python train.py --num_hidden_layers=11 --n_experts=64 --experts_per_token=4 --moe_layers=[3, 4, 5, 6, 7, 8, 9, 10] --routed_scale=1.0 --balance_loss=0.0011 --router_cosine_scale=14.0 --vocab_size=16384 --optimizer="adam_hyperball" --learning_rate=0.00528 --beta1=0.9 --max_seq_len=1024 --train_tokens=406000000
Below are experts of layer 8 (counted from 0) of a mixture-of-experts language model. Rows are named router (the router's row for the expert), gate (a neuron's input weights, with its number), up (a neuron's input weights, with its number), down (a neuron's output weights, with its number) and show model dimensions 0-111. Each number is 128 + 32 x the weight over its row's rms, rounded and kept within 0 to 255. Numbers have three digits each.
After each expert's rows: "mostly gets" lists some tokens that are sent to it at least half of the time. This comes from a sample of Wikipedia text that the model never trained on.

# expert 61
router:127109081121078095143114085100067110147155102153111160131107117154133180109159083103080202108116099150098108119158109145117159113109165094078074185108137125165157144161088147096066179116149190072120083119136150133130122152039152123132098109139118113116208123139137072161145119146175103118098123164149132132140117149125133085149127163099
gate0:074149082140132091082142133103189189095093092055104121090151119171114111055118175144119163157159111076111101155203122071122120174131075110126104113102125183107150129148184108143154105101085125111122154074123116100131115155109156132144107045062111125054142160136100157085124110116115111085161118110135139144104178112143155135150105116123
up0:082085081084158155145122142156147103129149055136122070099148104146142179155153061194149142092132154146084130193041139121175118094138108146099125159180177140168117065162112119099125147132165155113112100160120084120139144147182111119136154201149102144176107118144119182081121129116157128145079107122139143131115089076118065143112137168115
down0:138140141174118122107141107083151193103152136124111131125120133180084156164175134082124099129153136117156126118197082149050136165150116119104130105095141147133132117154108162127174139148140069133128185066134102150144095156093166193129104110170122084123068137100081124187117149111106112127128124102071123126155233071096138127162184133099
gate1:129119113180092123115158048148162098116127200122146192141097146101168099144189104108126113134181145097086117074155120157121111142069184138208107055121123102156103088135118125098113075139111134115136097129117068189088114130123088099159192161056137133069137142097139111152054119129200145094122123155192114143162151142073120134111119162199
up1:066122152134143102147080114120123138144192100094089143138149160171213086083098151138108084105086133065181165119102142106099102130132099133115156153112128119166158149142158109110133166128193108075133114130160111125175101122171107165101086134110111128133147091117062162075134162125171098149118194176170173097130133174152118069093135053116
down1:147202145147131196080179137151132112137192117086097141099149139103130154179131243110136127126147186128142073174109168130080093097137127124095153140091103190097148116157111115151118178137125150191096161110162064167066153154155113126089098171114160099118152133104070137137122158145141130139118118108098127101134167076186096102088146143093
mostly gets: "}", "ch", "š", "mon", "ter", "q"

# expert 32
router:144116096132169089150118142110085117164137099135140124188147126157134155099107127134091202163089069141127156168169059140121122166118106163106066105073131114112145158096171114170099144171092183066103110115087104158040150146071099104182128159144150073149163113156175087151182105088142152072117119130100128108141146141123110101106158133127
gate0:173107090129151096131167095134207152135111036094154090160218105132108178127137169121096144096173072090134064140170125107186153201127112124099126082121119132096150128133146121172109141166096117077162126129111099140107138154127116162187154111111075138083179139117104140111126083118138166099155130116117130109091144095169116142152118109116
up0:088158113053164176105131195160131100110126119092127083079100145144140102115139092140174095137175175107112148108121114144158120147153133136177104135139146139116121126133160145131154122097164153129139121146121110134136153191178171143101117194125096124116109099156139204090098147133170109149076114138139165111131057088087183189110105122105
down0:162135134094128109097117083124183158114136136147061157116119126181083157150135133115135118149115144132170132160177112132080169212116120068049114109120114134104147097134137154112159085085123075139137175067139155158197125136090125145165064135167125043144134100105092114114120195094093104118113103134085128135135234123116095185139140093102
gate1:163132098136101112166159066158177083114136179092093148185130100112148091136144138131133123141152104121126133134138129127090128150091178137167120060126131113149108097120155143127089098144091114096165083141111063157086083134104113070126199170062114102074154099067161082118116100124197161085132118137160137148111130133132119145122148156135
up1:102084123182158135156073098108120152165168074115103116151172114125218091100167154128118110118121135092159161110113112153107123184137124110117151145099157143198162121133161120132107175110187165134120148118094132110149161169187061144133120131057142088083175125153093196140137163164169133169115182200161163113129116139139122088097119068122
down1:129191150101148164080216141183118160118172134116106062120147166142083125152139179100155074114144144121145131130173160154107128157098148061130130101147081154105160099151095066155099192119098133172138185071145073187117159144170149158143108102098157066090139104101085166165114114172152117110094131114066145038155126058134086125097183140127
mostly gets: " re", " Ab", " Un", " Sab", " Best", " Ac"

# expert 47
router:184140082133102148162094137090119137127147119196143175176079139133115135060121092078055181137126116163084092141167088100118145154116156193095069091080152139128132137146106187165026155128120163120076134135127155108135134096068116146146146158118099141133189023127107090128157142127161138127103172089119129142187119127097115117120112136141
gate0:143162096135152104098183129121175141104085068137102163092153102136163131095148142134123184089147067155152052138231095093172178201130129136114152097106127157168086118138166113141125110116146115119132112034135052137113114142173137144152126110101072162097181118098079108112118103135118151096164132080104129171109133094143160143159147105111
up0:086118103078182113159115156151111084124162092090155060121164134176120166179122073144177086152150159078147158130092121124143121076180119111149165128137146124101140122130129166103134146125106103125164133218098125148151104169161155133107129181131096137167100146145154199033112128177174076153092102175117151072142093112140128131120161117083
down0:151113111122138078115139102105173173148149134127140157102082133177115181167152169095111115118116163125126132093157105168074163192123116131111083108157126126157100117120095133118153114112137078178150178082115109141148135132092181169148125133149148113135066123110091121193163179115142132151119122096075115166146255121149182128159135099120
gate1:192168106159092131117179083136174103090152185102141150133097125098164108162188147102115089169158132108079094114124103140079106157109174150153118017105099131143144094126161149146098069163087149122135122127117073172121119083131152068164173157121134104128177059079115124131116088128211178094121133119186159193181141097108130159103132130171
up1:097098121155113125146077124131123173135156104141080131167180106176209128111105117143111088123074113095175191085123100106107135149115108107149176162107153128163169120159130129088089173100172137096117090103126161094189103143203082157149108113051105147130091129157064126143094187127154112176130167199159151119093144179124097096101165075107
down1:091185142132111145065209128168119127132169074118110069111144146141075160165131158122109094116126206107141117120164146190115124098116106100109131130150113164114134096138087068169088173130164133162158162111207074178069151149108170174126105140123153119101104132107112159150122082162121099137118117107079151101163117076127099146139149153096
mostly gets: " information", "ations", "ments", "ology", " buildings", " systems"

# expert 62
router:130132092162141102176095170077139114106154136116099123148101118167114149093121080101113144155083091087099186140144144131080149088099124135078061138143166143121129084089117172168075130145124147122143133121172143120157123163057137140129108158130192176146191094119163101125160089149223135078119127079165147176144123128155176077113086163084
gate0:119121135075158055106146094102186152120089093072110142088177106147115092098141159196121149120086118115128062143163074073146105147097107093138142069132168156119127151076135114155122142124100112103142096094162081097127119159184153196152105074086096152127196139049077140115129130182108136065149118117108128149107121115161154140146156094084
up0:118113120108128163141060177140106120152127083114135101105134139171144114148077118145173095143143125066134122153108111100144167135177096127138138185117177124178116067131123210080061132107148144136094106138112061138153129165169133113131139169106100119135172164118128147067129094088139137128080083148140194113127082081076104198179120121102
down0:171108095111116107122125127091166197112096157140123128109095110198125152138174113133121102135114120157096140151151129137074174173117101166121110087101129161118111122154093146094162117069087128142149214061128119177176112148113135164185096157136121109116123089119109138122129206114139116092100102115048149165131242092176137092159160105090
gate1:162156151173072089109210082149141075133154122126082178134122114122172107144185096122136123124162089147059091066149157147129141162103192147191109064095134094169128078112125192162114103152117135103182129141122059159138091118137123096151178137095149117110149100046132088114092116124221149067141090149167112175131140114101087138067114113157
up1:087102108169129078154060095098097180123154100090058115179158119141156084113144140099098051073090129109171166141136101104102117163070063100139159169143119142213175109150175110097084161109197139114144089104140118132154158127186117175112095106106155087073175105137069144117127124095119094188132149175171141137088135160142103072097130071138
down1:150171165106144179083167118179138096081148111090131096126111178148081127140126170132085053156130179162170138151147166144101115108130106094139132128172131200112150095102067092153127176108115144175151179128185105132080111134122143162119137093069105111120166144135085158147120097143092082105089123090117132093172122063185072150093202144136
mostly gets: " various", " located", " special", " raised", " des", " based"

# expert 7
router:084087095148107138180114100128093191126127093110131133115109096112160125139133095093116172157049088140099086163112156139137120105139113156090103162057170179160113116073136121157094141114159141066141084165132148136108115145069122099127114110142157101138155138123120079166170070117158144097153147111094129130171111144159066098135148175106
gate0:102105127111184057098151134125168158126139028086104155126215120131113148110129175159107149096122084116120051157166112120172147175103097143129117051078118183142118107120142112186111150139146059102148168085148123126091144169179164138124123120116089149112137157102099154172185102148110134120184135108093189156076136132146176129087138134107
up0:108116133105128144140089146125147112142198089121128126121105131106221148107139090179151099097155165094137164138077142117140116089175126129139152179139164124136119122157137170120104145131119150167198113153124087122138158157144139102127119175108103105181146123119135167067126040115175127108082142104162151111123060106110064164135091112103
down0:122130116110138131116081102116179158135082091133121156119126104161108145149121163136123120141132183159165097132213092153097147216139109173073130096071149164091116117140085150081146100107137078149098142068143146165164123183060103163164103153171137072135111099125107073120153203114129100123115100067081108173158236120130094117127181129077
gate1:128112143180103118125198089147164100110153163083130175141104125128161139161183110165142118157135138138129091146128158123120116146101183179162122097171140104189122097126134158139091078111104112103136105171110076165095103108090098078149159116120109110068196097053109112139098106110210174093138140122160111144160133122070104165110101130195
up1:103064154181133132141085111110125153115189128114116138170126136141179073118117124158097079129143123152160143116150119116096153140099080130138143153148108119194141136170098109104099192152157138098134101062107129134146125128168108139122114099095146148093115120177058131139134191171144136160123153223137145166027136189110105059121127045099
down1:107186143119147149091120118167092137117190124071075104110101162136087130136113179127090115092115180090106144130177144156084154091146114082105166110127079168132144087161067038137136167087127153167121138084170125200069143128114152170147104154134125156093129172133153167159154075124129091108093142116099153075165175100110094090108183159142
mostly gets: " Le", " l", " L", " Mor", " We", " Jones"

# expert 18
router:114108102146148119170089161039102151148126147156101125167108145126117129135149087115101187176091053115077119179090147122136183123123131121156084162114141126122122120097093167151059162129109147116124125113190144122119203137121146103074120125135114125100179112148123083171175103123165149109110096118107143154139140183157120093119071156092
gate0:117160103098179140116134122068201206070107040099153135125174121191103144111159154189149137116127104137149109162146126043171148174133084136118135166140154136112093092108140143134108128122126090121146193098122124120123199156154203127164134088168050146057161083104107135138112107144114139100123109106136116178052165094169152106142090115087
up0:104111157131132160146124163151142098132151071131131111105133142134107121145167089169169100104168145090106138094088117085136105109183172100134164129109149110106120069139117152088136110151183160142150152140120077137163148140176135125075144163143096165125130124121107166095097144119167073129085116138143153117126096107114156199119103084088
down0:127162123105154105103168114125193170144132116126115163148094157198133158158159138126123103155139127156130077106195087163073119208114139136096114090149115114155137146121080152108158110106119064122153181085113135109160103201085169164132082137179158084140082112120135114124152108133145174171095121121135105134133207122144139112146168112113
gate1:190150098122071103146131087162161113129149176101124186134094106114164112164193155146133097145131100144075132095131158123106110122113158126162127059145127156152137117084130144131096102148112165136186103163125055136112098126118116073148187129123126123063121115081146108107091126115224141078116128138160094137165153117149117146133144127156
up1:099171098169139114155072107127102140109186132141030138163140107160162084104131141092092119056144135136186177142112172118121114132118093122161172154127128147163159113142101121108083155092165156103141132095192140091191145130201088151165106131084153144114151126121086168128152153105157111121160156173149176110104125185140061086111118074145
down1:140193126097151183110183146155149143089170098130129082138157181149083131182141165127165067130151189118121107117138105165116086125106148101162147087092081134102147126132100090190120147124119163146128159079169092184070146130121145123096121151114142099106151162108097156200113122160138139093151127105102152036131161096116070155150122135140
mostly gets: " w", " but", " However", " ===\n", " He", " Candidate"

# expert 9
router:118147086137128104115092158061116131127131121162151144145131090098172146141136060095084204129075119107124114159097104134090137141104130170055070162175153119163094141068108165177095135130114119107106103139131187109124111116113144112131130159161127146180124102097139081106190106219151145148125140149127145123159139124165117061121151131074
gate0:081149097108157085115194122083228179067091048119121125103190129151130197145154171142106200152110098173114092204180091108159157129127086144152134142125110154133105122107126146153126096065147054086164124083140113140078112161184137182167154118152114134120165115118057143121141089126110118110151145088143108118087128109117121129136115130082
up0:119109150154119101172130162117102096144168120113140119110100092105112084102153077128158080110141158092130120115115142092152098176135140177106134122129162175144168090176136090107120142163149145151183144163118082121151194172168172140118116118115163119111149185123154195077140106124154133130108113137115167145170094087132130145168117135097
down0:176118156114165138073108080111216181140156121130136181116107110119115161177110146125089114160150112177128122098168153144051109203150110134121124117142128157101099101169098138096152131096072099175156184041102117150160142139117181148141084182140148127155129119101077125147126165103113141157090090077121145176133190125142156121139156106146
gate1:159188144163056117134163091130169121092151214086097142160074117109201124173152115121181112131135116104090098130129133124112119155107175128157147039130168065159097142109153158157097075134078120088179130136099051139118074123138112069166159152097122117082145080048093113132104121115202146095175122162188138140144132121068119149084150114185
up1:098104112175149097136097135081103115146131096103129177174130133157196081104133151148115076113086154132172166110115139119056161141095092127150153177141125154227174147169132112125076131115154118101146131088164152163169136110150060160157133116125119066076184097152113152132077189138152122162141129177153164121100139158145123072106144090113
down1:152202158086101107071175152192134122132145151117114065100164188121099157142100189117151087121097163089134125116144162136121107090129095124136164097113083152095160108091103089177104152073110150131117175155175099156101163139114147136121101134126139087135135150110099147182135102151121131128124124108091124096137144072133087116092172141124
mostly gets: " by", " However", " JPL", " but", " because", "\"."

# expert 31
router:109124070138122145171111136111072133102163110109136141151060128118137138081100036161094168151080066156134144108118144115089124148136090158091075157162129120161124089074094204157070088163129138071127095138123143148060144132060146109117142100111152094159177047134145162183185112142188126096069127066115114139142149101120145101154109170105
gate0:117136116089163121113166124102186130081121038124053123149219125142136128112096171168099168123101125143120118156171110066143142134100102101073118139155118168133114103099164133165137109106127076108133123102124140112130158175136102173142101097143078153088174118097078164131132140175132126107147151089124159121112132118152134086183096093104
up0:090121108151123154123068139157116130128130060137149103120100098176152166158098062177163123063163121086109093142128126118158149125179106132128157159121151145105162104167146180123132123112169106123136138148118041127160109113230179109109167108146086156147172168149122156063105081148137058193057071120159155113135070083161123173170115155114
down0:157156123105193144076105078119188190141129134118132137170139125145113142176165112131130130117122130105100088139135113122089166151141096129116108064115150139122107117165104141151133106110125084121153169099133123151172146122095144131172103153159136102106080094132118132150121161107142104146137093096088095167141235115119120138156118081139
gate1:145140159175064155107195075124155058115114165091110158134116100107161118147189141103149120143158072117056111104144133132096109144096189136142118048135124058192111088108125101133092127118098104113157114165112060171107109124108118059167173120102145126103176089065143075120113135141225149096126149135184102184153126081085121170094121148159
up1:085089150147148157181090144086116142129170135088069131173128095129172121084129094117085117148093095091158156138082050151064086138129121125131149151137144158187187110107111150138072143148161101064158094089163138088152123169144074124112117091096153143093169130139087196148129141135201060156127147145145142135095115137171129105095082088141
down1:130178179128157135115180128147140119122157156094138081117139182086092108166105207132136114147140150112140085130192133155150151120078110123135165103114048165116121079151105076112102142080079161131173182095195075196070128105126119166128131110119157116139169155115101136137085098135072165149096103118108136094151155084156034127111177131122
mostly gets: " pre", " UTC", "|---|---|\n", "-STARRS", " Ex", " ex"

# expert 4
router:127147084122123075174124102123112117159116139120093101098098060117149158133111072116105209125069062121137156177156108164112184105100158099099086182166171117101070056130138106089069140125146118054084056158094181130113142135089110121119090155136106144159154120156114126158192099134187120105127154133130169095141090155178126086193168221113
gate0:149135115110174122118173134132138146151061087100143100087155118130138146135123126148130121102118117179144099146212116079157174137134100130121158139141120184118090113107148071140137118137088124160139151088157159091113117152146090130138114089100120129079185135093090140098134151167124155042138118109140121175084161130145135126131143073136
up0:074130090131137140107140161117122076131128120109147075108116123141105165147143094178144046141168167059070160152099140130172125106161111129134123117142192118137110078170150180116110148123187134122126099176086115115084130123135146116138157121131097164164146115163130165072136099153188096115136097148140192055124104108108137165113114140087
down0:112099160140153094156132159135199194140096124136142190108134126183123138140099164116128096152118156150097083101152132125100107139145125153116111112115171153119130142114064166099150091087095045127098145078096128184143120099105102188168073173114111080170087095151116094132169191113137128106096130124073113186139228138118184111142136133148
gate1:173107143192093127165172060147205098105140159100156175132116106151160122138197109122153115116136119139104125122142135115103104120070162138198132056132140090151132098107154154139081109120094124121154126170096051139121115100121140087150145101098139133077131124085152092129115101121183137105132134140177113152143103146142114181123118102194
up1:098180176154138131163101124129078147126157113157052148147172136130158088116096131137117069080099081134171141107109161180078143130112086128172165157117161137152198127166139076085116143113177148131153130094146172128159103171159090121174117129097172108123160132094088119128119131082125159153101156137136148164115101158118085077081140062113
down1:132203125090147162100201113142154142105126140104142052131111151143101088173100196139117071157160175129159094146137177162121092103142131116139148168184063136105146075125069070165065133103114136141112134110185098201094119143148178111132118176133131074113104144087074178158087079102104120150128115123081156055167129109093119116099175146131
mostly gets: " who", " same", " AUS", " Turnout", "UR", "ih"

# expert 27
router:154132148105072118143143101097079111121197129118120132139125108099161182126112110175108184159088088164136138136088151149093125089120090162107086124087132134154085194130084164145071112145119191123153094128155176143098129142084128128131116145155172115147177053144110130169183124170178138146150089174148142120128088163088095118147159158100
gate0:097079104117194060112163100129204203113088066060115148147225107142134127138131191144098157064158114178156103151174104127137151140108100106142088087089129166117100137128132079149095091116074091088153132103115134092136135175142116144128097111095089172090141179132141178095154121182101131103162131075126175166108153118155172072132109125091
up0:121137133090114145155089213144087065122174082138137074109100087172161147099135057124156101171160173061134115130112136119189147129163116125089127143128145131178136095136117164129145148120170145144165116139092083121112163166160160122132146148134114113149159141114122154075114111114188126126104103183167132141084065066086106156164145108131
down0:125139126116121121066156110105176185109108134118095166118106174182133173148139124112105149106122139140133094176151068138092137183095107131102109084101151162138106132166100167131153081112144076171153141052145142102141138137105124175139097126169146112097123056125120137167127156108108143123164127098067152141148209082141132152173134098103
gate1:162188159126090148151183061114174122102136192058147196149104104129211122130174139112145089126172106109087109115157138175134146121067151137204111030161110106159123120103133191165087106168154147081136129160119098169112088126107116099138194129092128119101141145053115084133084093121181163093139104133152115183165150090120111185135145138165
up1:118123162173134154146081128114149188123224136127042139108141085183182081102117150154085070132089135114176157143102125149121105123127091125127120156108121143218170130174094115142132152133158104100170062053129134113117145154161126165147117126119160102065132149175093144097107166108132152162104145170144113057100108169140129087073113100122
down1:147185141104160103089165146148094148117165127122090075134114172147119119183116191097145067123113150123120112135154139128108154122139103125159165108177077157129168129148113047135108181112065100172132184091148079169081144092135150161079098176136170097092158146122050109156137138160135154113114123145103153105134123074129093146171139137128
mostly gets: " Italian", " Conservative", " Afghanistan", " Scotland", " Big", " Dallas"

# expert 50
router:125177089127135148164122153117072136094179074116166135149086099167123145103158100122121178151076108079084152181086135117120098103115106153053081117101144147128127112101129172152141142076163150102117085151122172111156154183104154123125110108125142123120189106142151127143205131148189098125093109135156165126112083184148092101179106202117
gate0:125114124109204066109176102094220144082077101094126145146191075128123119123130153144118141093109117178131108139169165068171099180129094108142155075106149138136107156107160122178107133081099088153105137100119109117140146175149151179206114137131113124093192184092082151139126117155107104128103110154136140117098114116152134165151087114133
up0:137100120140144148148082175138117124139165089081102093133138115179163103124102107124152128123174170107120077145120158102156134145183149077058155125088164112151154103125171148104098129129145114129132086176126071160168171148182148138107139136115098147149189100122171200064108054099133081114055147107181175126140075104153129155171126131085
down0:171103137129152127091128088109123225113118113155105158105128126173114170147157125126106164128132153157147081158210102149103095177132129152109154103132146121139157131137091127150149087104096079130128199102147115161133155137125145158183090144137160063139057089140131123143170178116103126102168084117115113166059238098115164144135108102086
gate1:179160118154061128137139049156151139107140207096143155136139099134201124110187147126146097128164121157060091070133136130131153145108148163195128033134136117134119129131161128175106106136077122122144081129076089155081071145132118065138184154098164143094128122113188113129093161110197155071143123129169119124171134098089122155130180134168
up1:091090103159145117163079131135128146114203121068079126128183097132173109072127111114099067109101141099161155105110084151119102153125095117176140177141152167157144117168159092124092177122131164101183124102104130129121107173192106160157143113117161090092145085162073116147109151148157082144123172203158171179112140125128108093112129112127
down1:121209116124137163119119137185119099129162097077142102117124179125095089152172190118150084153141151160126127158121141172138098148127110148123205108145095153130148093116113103160096196101125148144182189127188065162090168115131140149077134144115109137139133163125100151149135108140094139103103144131079124073142161105131067088077163139053
mostly gets: " his", " her", " His", " their", " rec", " my"

# expert 63
router:169101120166096090153123152076103103157175082094152135175142098119103190121155089111132187118125137097144139173133197147194129092105136206108064168081180145139171132126137154118095146171148106102084101103111109125073098109097116133143159145164164189131140096173143146114170129137204188157145134172160135122115101167110103090179118213087
gate0:133070120174160139120150114068129200081138053058097162112221120138073159162173127094123131084143128125091093169197082112158134148104124167128147124104135133087168117121166080159143089126130072136124155118151133119126103154140138158193149147091103164146152107067138153105112092168140194163155093055162159148072197117128171143108120102111
up0:133139062134171111116117170127119093115158086131143103103107114159141080139111101155122123100145157062159147151127150140158118120171135119124151110130150117102134055142165169143104116140178119131107087172104097119141162150154155123133102134151096130184137149131148155032115106143178112161073167140171189105139052109102097161168177093105
down0:100136118134156112087130099113146187109111110091082160112108134185147172171185134153115137170123149152165145175159119129100123198122152105105097118097172168094097153150060138095117097089106110149171172100150116146147125144120097110196113115148144064114132139145105107173141149116133111097128120052064108147120184135168128129132140119128
gate1:133167124142080141111196045185161086097115154085134202134146117131200142128147107168132136153151118153091111108167133108127167130105194118190133054143104102162158136163140168164108102157100149081148142160130073163101091147131103071164190099082109122086107105098145123113108099139204120116131099171180096138160126143110155143135114123096
up1:108076144197176103176068137160110146122141129078039141143162097146205092106168113121139114204098159123184146094088151187123115145090105161120184152147112112207189109176113125131104150173157144066122132100132158119156151155187087155125117135079163107125122116146084138131074151101161090157106141161133151139134158178153113076136121132084
down1:130217136146162145059163160171075119116173111098136042155139176165091100187143195114117085153169176143114107116111146156112142128135150114137148144113134188083146083177100082154113179106109126185144166098216096145115106088112125142134099138145155113108134139117097127164139144164117131102153175082131140039178135104164088126111170119114
mostly gets: "urn", "wood", "én", " birth", "aming", " Prime"

# expert 42
router:127156130131109103131131074110044161064199095136164105156093096115145103149138057089083169124082121172127159156122146127097144104122085162107087170081118163132132108140085170111044143142082125140055081179124181114099120089099121065120145091124127112161199134108133091145194156090142128131090115122133138138165149084159091119166092145087
gate0:144129135088125073122158111124185199099141042114111113108196089131128132118158168137116175097094079125167068162170129049146184142094122108099167097129090159117139119105108183138150100119117094094188150106117106128140117127182120169164100099108099160126159154096075157133170132144124102125095110086101100122107178110174154176145094118067
up0:062088090132133155103121171114119086140151093091135123072088152166136161108132065127163100086134169084072109136106148150206111088170137128113110116133123126125098093136181125094099117139143123152141126164131105117110146151120168136070185179150093132129135119108160160055134116115166129161126155129157198106149063075082133166130150159172
down0:164129122147148107088103150139167200132137098115101189107137125148129130160190149130060085139096134138133117144178127116091121175146098156117109081087152170111130104135089148088171115120104091109170167097128110146173128134123152153157120126098136068182105095137106087144134192110115123128122096098080092171142243085163143146148119089097
gate1:149171146171071113158165068108168122116156207094143176118100156143178119135192114124145107099140150126094090107112125161089101155082171152188124094129167161190123119101145144129112113156061100141141106130147060156103075120135090082134156115116136140107126117102133081118095138131202147099113133115182122151154132147070117151100135092123
up1:100142152206137101130072131156101191104180127144102135144138126150176087086111156128105117101090120114167160134088119131150138142091080096141171166109175154198168129162117108116098144102118121122179110118104129120143139142188102171118120113089138106125127124182072128135097158151178094189114166195133182149112119142182167139142156060095
down1:127150147137179143058164172161147093171175126083117107133103162106108122142131177112133109104142218104151119100141154167134146132126116102140151108134075167102110096161102088173109198090106164169116170110149095154095148118143173117121118145134132115130152178090085145114096107133129152131139130103102134113185114080134062110115186135089
mostly gets: "shire", " River", " Spacewatch", " Cemetery", " Sciences", " Valley"

# expert 52
router:134136100103091080145088153113103117142114088115100104154129107099149131165150032117116188137102126151173100151182122134124156123094089120119072169150149113095132080155112194150000099142165141070114157145146141174148111158094119105138142139160117118137176110132143138140202085131194100141115109097120226107177114138138104087199161193080
gate0:131114140046222023172129106163168138080106034115090122109183152156112139147151149123128196110165108159134058166193133087161171159109101127110155108130105205108091105161154113187115143101127103065141099135115129111155096147164172192126122126129086109081140138106098176097164139184116119036138108107099151156087133081151159113139135082104
up0:073085146121154122157109170101097046152159120088100072133123127157142157129128095129169115105161188082136083143104109151172101117155126159139134105141164144156115082157136101136141107105149148137197108180064062177121128172132153143109173204142117120138108128119110146072072106121154114122054105139164177170118062083105128151140174127083
down0:178140119156134127090079127071126169093124189139083182128121153125133194161160132133108081122092169130093121145156151136110148210122150094097097090161179169126125105119066152126149087085141099144134193092091116139173121120086164111132090141140113095167116096097091118120125166102075137158152146111080136180117241132148140132158153115090
gate1:171157158174136112129195099138162091108143172090121178110136134133172117137152127142142135135118095119076084078141134135089135120062205167204096051149134086162146138123163153157105121134093118154138139125131081155118108106126098056126170153070142148129146103056110062149075136137241132113130143137178128154141118134103114168071138090157
up1:100116103197107111094074135150098164120207124153096127123164082162193096131121108134115104097115152137150187118087159124105109127088072132147156167121119140193182145139116093092086187154111172067147085129154164123180124154151114205142142102095118107076118100160087139115101164113155100139077172178127116167124113171156093108096114105102
down1:172184163104131105111154160204109125171158139077126059108105157109086128131103180123130052115130192126145110142128140124091132099118135080173166101107074194128162086136111099143123143100127112142176162102181067141035149106102150158088083168098100056114133118111095152148129082140123137133127126130095146110211121114138077124145205143104
mostly gets: " out", " Location", " outside", "op", ".,", " scene"

# expert 25
router:155150090124141151113145148113097126135174084118128109094117086095146136116102095122116191113107144156128137164124152174120186115127141099032090102088174188118128060114184130115063105118141121139104136114059183127097174152070162099120141146112074141152206118119149109197165051170169142144168096125170149121132128107150106112149118180049
gate0:157165131109194109087180131151150154103125051077074116090139116081144149108128145133110122111109092159120105167187111119143152121129096145108148066077089176140123160127178077155109112098133097090152157068127148104111133202183128156198106132077109143162162161105089161105170100154137176091166129129146156112088129094142164180116076091143
up0:118090066111128137101143181113167130139197074110106090069109159105141156120153104144137085101140134069087149139126140139171116081175140117155128097105133112146113084135163187114089152148160148161169118118086090132134125139173138100106165176122113152208167142117129196100146091131187144099112110151162166137131069094100092171124098147063
down0:102106126139128082122088151085188163154108168115108212123126143135132149146147151164119110155133171145157147138187110138069173164101111156091093084087149150108161148106069113120186106074118090128171157097093108166193131166064105145128107141136124102152075108136089108135153170137134161138103115067076107162154220140109136076093164117109
gate1:192170133195090124116181046168179094126149146134111184183136082177144113149159124162099143140116082116104122089117148127106120122102165120178123047116086087183119100088118138164078105146083121148142139150106035135106085124123136084133134103110150114095128116108117103144097123151215145123111155161191115178177122122109134165079142126151
up1:105078120190161102184087159104108173153180096112105144144119151149191085108139111133137104112116132094168168144115150160102147155089074099149162173150136122188176107132130116146114129126155153097139127117133196102131145154166088172170138126045158150129132133130073170127135165132145087165119174176144155129119117177159100100114097082103
down1:149143131094136170107154102167107116074196094127134093136100176100075112176151174102115077149167144163140135129170160126117116109156133122130190141139104151139124119153085068171140184132096133151121175131180138178091148113113140167133110142102109085137180158128063139173157089129139144133106164092102139091183127072162042094096184122099
mostly gets: " Brown", " Edwards", " Smith", " Walker", " Williams", "sson"

# expert 0
router:081135100158155066151059055074124110135194136138095129119111140096094153100129069106104178080125139144165091126120173164087154082128120152155056076077152146159159143116099168150072125126150118113164175081176193104120171096085162143167149151139143126136141125114137118108164103130184117201065142118144124197138096153115094099135138177131
gate0:137087133141193075144138145145179178089116091112092097141226117107103121075155208191120141103139057130141047168160107093174166187111160106099129091156131124143139094095122116206122098107123115108147115116133128066125117186167139171155101058102065148068172130041089122108191121124150124098124124110160136105074133119141138122149095103138
up0:113129136126153144103089176069118156160177054088147116126130106141182113131158080154143093118122108100145106095100119098120119107185106073172166169125140148088110107213132176089123131136194159162130084124093076111191150145163160114099173114182152164137166156126129172069098089154170103130068109105135147116094096073106087148174093129089
down0:147145155140114152109136118105150144123094130136112146111089140172097103148166165126106098122099160173120114150142136124094141246120133159075068067115132198155114123143098130095145089095118057139139210090148124167159176142085169130169139140155154133082118106104115150116116201112119110159114083102085124178147238090083100152137159088110
gate1:152152105199053089141185082128177097106134194110142196163095107138127149142130133144134115136129098150067137118114117129126128099109203111181120053126146137160119076164147130154130067129074113131144128112122090154112100109124113116130151152093130117091128140063144122107084116137178108120148101153193131178142144140085134174115142131145
up1:106078132170084131146106118146105149143168125110064135175177101125211084136148133129118098090109142097162192095076124140109157145093080109172162139130156119207152138176127100133105120160151159130164115104123164133195189157156039151136081137123145044102170132167052162125116174109167136168140162198160161155154145141160109071055123051120
down1:130210172121129103030141156155128116154172144078117091106104191125112125128138198110145116116129143169142115148142193183105136093090141084135166101146078150145130075179097070172131158091130127141141147087183120148069123097133153133083117177141138157076146158120089118147123138147123099108091131139110151094131165100110093108086182135166
mostly gets: "mathb", "On", " Position", " Clade", "At", " Chevrolet"